Experts of a small language model: width 160.
Below are experts of layer 5 (counted from 0) of a mixture-of-experts language model. Rows are named router (the router's row for the expert), up (a neuron's input weights, with its number) and show model dimensions 0-159. Each number is 500 + 40 x the weight over its row's rms, rounded and kept within 0 to 999. Numbers have three digits each.
After each expert's rows: a language model's description of what the expert responds to. This comes from a sample of Wikipedia text that the model never trained on.

# expert 7
router:464508525548505489446528546508561485529424514506506492501491453411520515509429489491517526450565465475494560505542498532460560430481469539520526446518528587526478451523534514508540534524478440468544470519480518567500564543522445521502478523508475504489611517490430441488533500549530492386454531496490538482428434508527486467528492451405481488515508500451572504504487569491540470464473438474498476449551526560459497458505496488582536497513419435510485450601455530495459498495548522
up2:526524471614500595482564532484580444518472535516497526453444478500306529489511528490524509520505585484470430511511503474464567569487482474526582507481544489449512520510466555481454478474458591505564498507509513479508503521511509544441338539439450509536483494484503532492530500531477518539512474524486455566452505475547555499473485475480493495437481486447480455525557494498525455495503483511473492480571497470503497523524527509502530503503474467456488482517515492539514485476560460
Description: Table row delimiters. Row-ending pipes, table separator lines, colons and closing parentheses in Wikipedia tables, sports statistics and infobox lists.

# expert 40
router:493505552487487478460503443502439440536412552534488417530400501505462636523469514457561515523522411447575541538537522543453582507466453473485516468478556565502483508516469551521552551529458506489534462495519437461566521471526483534523479538511426454504562491550492506475486493523483438426443453453478531453518463442497465482559468475493503527515530561430533533538470494484537520513443503494457503508521514519496496536509540494507490521432471440544494493559465533503484482534597512
up0:514507427530492470455451503549492476619471475463515469484455500492512604553466456485490524530549485444547466489567461566425546453516538511474481489540504515550486532510515504437538539534488573495462497489484503518525473557611564480519481459428509509487515464475525538497452482476499511557489463464488500416482471525481509559458503506424558518471472469541484513469491504514528496457637481507488532453495547551446523450447565447436559505532478524522486500512502594450436505535497539
Description: Word-initial fragments. Start of a common word after an article or possessive, often a single letter, such as h-urricane, r-iver, and the word part.

# expert 45
router:503520550469488499470513487467535457542492567457479428484396471480486536504476460457610528522546458487562577544504501538457541522474443493460450530566545541526485488536516531511594532505453512472496511475487452516574492500530487529515465534497495414470541504560468510496430520579504485474428453375546557480504420490446484420456414483445487486508499541495562525564477499511565517492479511504447466465515567532506491583489515512494524516483487442482461495509492507530464500513554529
up0:479491434530556555515530497468501454568448498509459513512472562533512471492485454502507461509440452426510498518509482534419597518515534461431484531488457477519522489481481512571479496527496512508572484562492352509608479502551507506493493479494562533533460488533525524445459469514460484488462500489532469471452468497573491494515478508619518475603475580442487488423485496524536494533471528517489437506507494525533497546492509375531459486475506531490475466469530514478520494474400512
Description: Mid-word suffix pieces. Word pieces that finish ordinary words split into fragments, especially adverb and adjective endings such as -ly, -ry, -ong, -ful.

# expert 17
router:496548563561503435485541498521543447503487501525554483461500440498457534477472473499494528424487489410479525574506519494434498401512462489541539503484465541508469503521532511527516527528428435498573501501481476492522541541572443575467484502528457485490565506494473428497504543504563507425492476469528568474496480469532509508541504395469464547598554528465550515451498539503550423510464501540504473449547463501421515424479534516614510500461410523514501447514536501478507490500538477
up0:478502471409478506519539490399519476460473568564533513519470494566508443472431388433497503531437463523484522424550559456556509488477441550565486510530506561502443492461530571509493411505472490487462532477547489525437611503517484530543495543516473489505588507545471594456512449447456509445492500483375498477496480497516479500489507488497449494450509513507457483442485475515424450452511548489490464524502496461477515507542486580489527466530481518496493524534455482538514527503525534
Description: Acronym and code fragments. Capital-letter and digit pieces inside acronyms, codes, team and place names in tables or citations, e.g. UNESCO, ZEE5, AT86RF232, Cir.

# expert 28
router:508528508495477479457463549482503449524436553462483441506450484438474507504484475491527551505541448467546548550490478508491545489533500575498435486487518560553474548472508528492571516536441495488517491469510481512559552472536473537541414539497431426477570496551508578526443493551526464435393461449499507400466522472466517516509462524461468523502545554419548477496492528539482491509451545499472465526627478523481474498444530522501528526494495469525404504525480461418461471535568531
up0:472487517501539484474475461508495477483535421502494481551514511454461509464492517492506533566527516516489487526466441498488559482428472514442523504531464488558526492495494484515470510539473400468487503495488543557603516491506475512510443500455391409431480478447505515522485480641490451593442537589559530451518412555518519518408536537542397463482530525454508484530511508533561512477496509519489497514633504480484498497486544528503529464495559489500464474495524458482530513502529515
Description: Mid-word stems. Word pieces in the middle of ordinary English words in running prose, such as con-sequ-ences, curr-ent, ant-enn-a, l-ibr-ary.

# expert 13
router:449533595554467478461520555471463480527517552534531478425459446465472556455488476496549519477533412452555545510526491499478501408474477506554467492509548504562484508468470518478514555550458470479578516483515485548535568539508454575513494553467461429484574512557492503433477533564480470422509450434534526448452435522497481492507436478513485482534521572460495548553460547536521440482452433514479458497533461539470572541508494488568553506462473466490460506539454510514492503465573489
up8:520497472480420468404443523511456472494494473446442432514466504501462503545479538438560464491537510554532554506490485473502500519481570558540471376554587540537504531476566459492492530480513484459465488507514405430635418502511514499502491510486509503538485519537498530530444534464489457493494408457595543426533512496478522403493468527484520551453520524509517486551527510529531538550545455477460541513520535544513558500529501428476513518495531503570520522501468499508498511466470501
Description: Single capital letters. Lone uppercase letters inside abbreviations, chemical formulas, units and initials, such as O in C2H3O2, kV, °F, FSV.

# expert 35
router:483490523473454503502502494472536452533454530467522418481454448453490506479490465446602565569506449479569564504503487522462530504423482552501420508548554527553461496485509537503569519498465469488494491442507526499573520513474456529551490558471422495476511448540486558500429520545553458497489448445511557434480458414442510520425478494476487476486508556463557502542465539515500496528482513528443413498572542553504486550455552527471542523443503455496454503544470489554458481481599508
up0:519476470491484488562457523540491433513446527460496432468545521432470506517542505488538500520599563509542441449494504519474458545513530487505512478577502545516509498463474466540501523496530518481528534429511549532587492499431442419498491552489473480547462483440448513471480482531542450516494467434495545488497544462447459436493494524456423498453542535426430498437490487471500539542569491517518494485577588570469466532509462485449548540570497495504495533465431491600537424500556495
Description: Mid-word Latinate pieces. Middle pieces of long Latinate words after prefixes like re-, ex-, con-, dis-: compre-hen-sion, discr-im-ination, st-im-ulate.

# expert 38
router:489514520506453486478455513509504497573453506513546446475498484476425529487480468517489524477539458452504524538505506492416529459581436526466451439521486520522517513508489531542527578538494511487567503493530459539558582519572457505520427534448420497486512470566506525473494522553506415392422446469501554427496492502486460434491449457523511499570520576479569496529461481503567448505433457494469464526566432514455493535461499483575547549455484473516449505534509530477454495509556544
up0:519490500526470474490478569452536557573511418427504550500485512403452517506479508504471557480535572481445480492478508480541495384523496428523452526535550552526487535541497459482471492450501481516526550513494449479491497518465544493464546511445483496569480464488472484516476536461539459452524417489496492556542592512613524538570482495575466457518482526547530505445476520466453494480475501465493408474483580525504522478549521508536489505532529419537417474548481492557435523496443467
Description: Word starts after articles. First piece of a content word right after "the", "a" or "of" in technical prose, e.g. elect-ron, stand, sign-als, p-ine.

# expert 53
router:466507564531496497494559447454561442510441540498445417480502480453471472472498435498584536523472451425436500524545542523468494544498499539512463453510548570504429519531537539467525475466474504482536539485488424493484613494493479559538483491535453459491521496536447564522462504515538514453431448474543560497530499509490469538530483399497493567508550545473575549495500504483556500511414524502478448483535477476482500482430576549575487523467474483541496493587503513535423453513516527
up0:435567510518510490539508448463470468458466569492447495509484470512495529508505486523497523543504479425455447513600502548524523513522480479505517495460491462491575472537457502629514457435500498511574496573479534522475468538506471438479490560500490613586522534541495509469438517470498550541579468486536496503449442464491579592518487454482472479515461529558489502426463501474487497495480499499517482431408512500512527568541509491617511520524468469520483469480530561483544480503430529
Description: Second word pieces. Second piece of a word after an initial letter or onset: B-unn-y, B-ank, F-ather, plus organizational words like council, board, manager.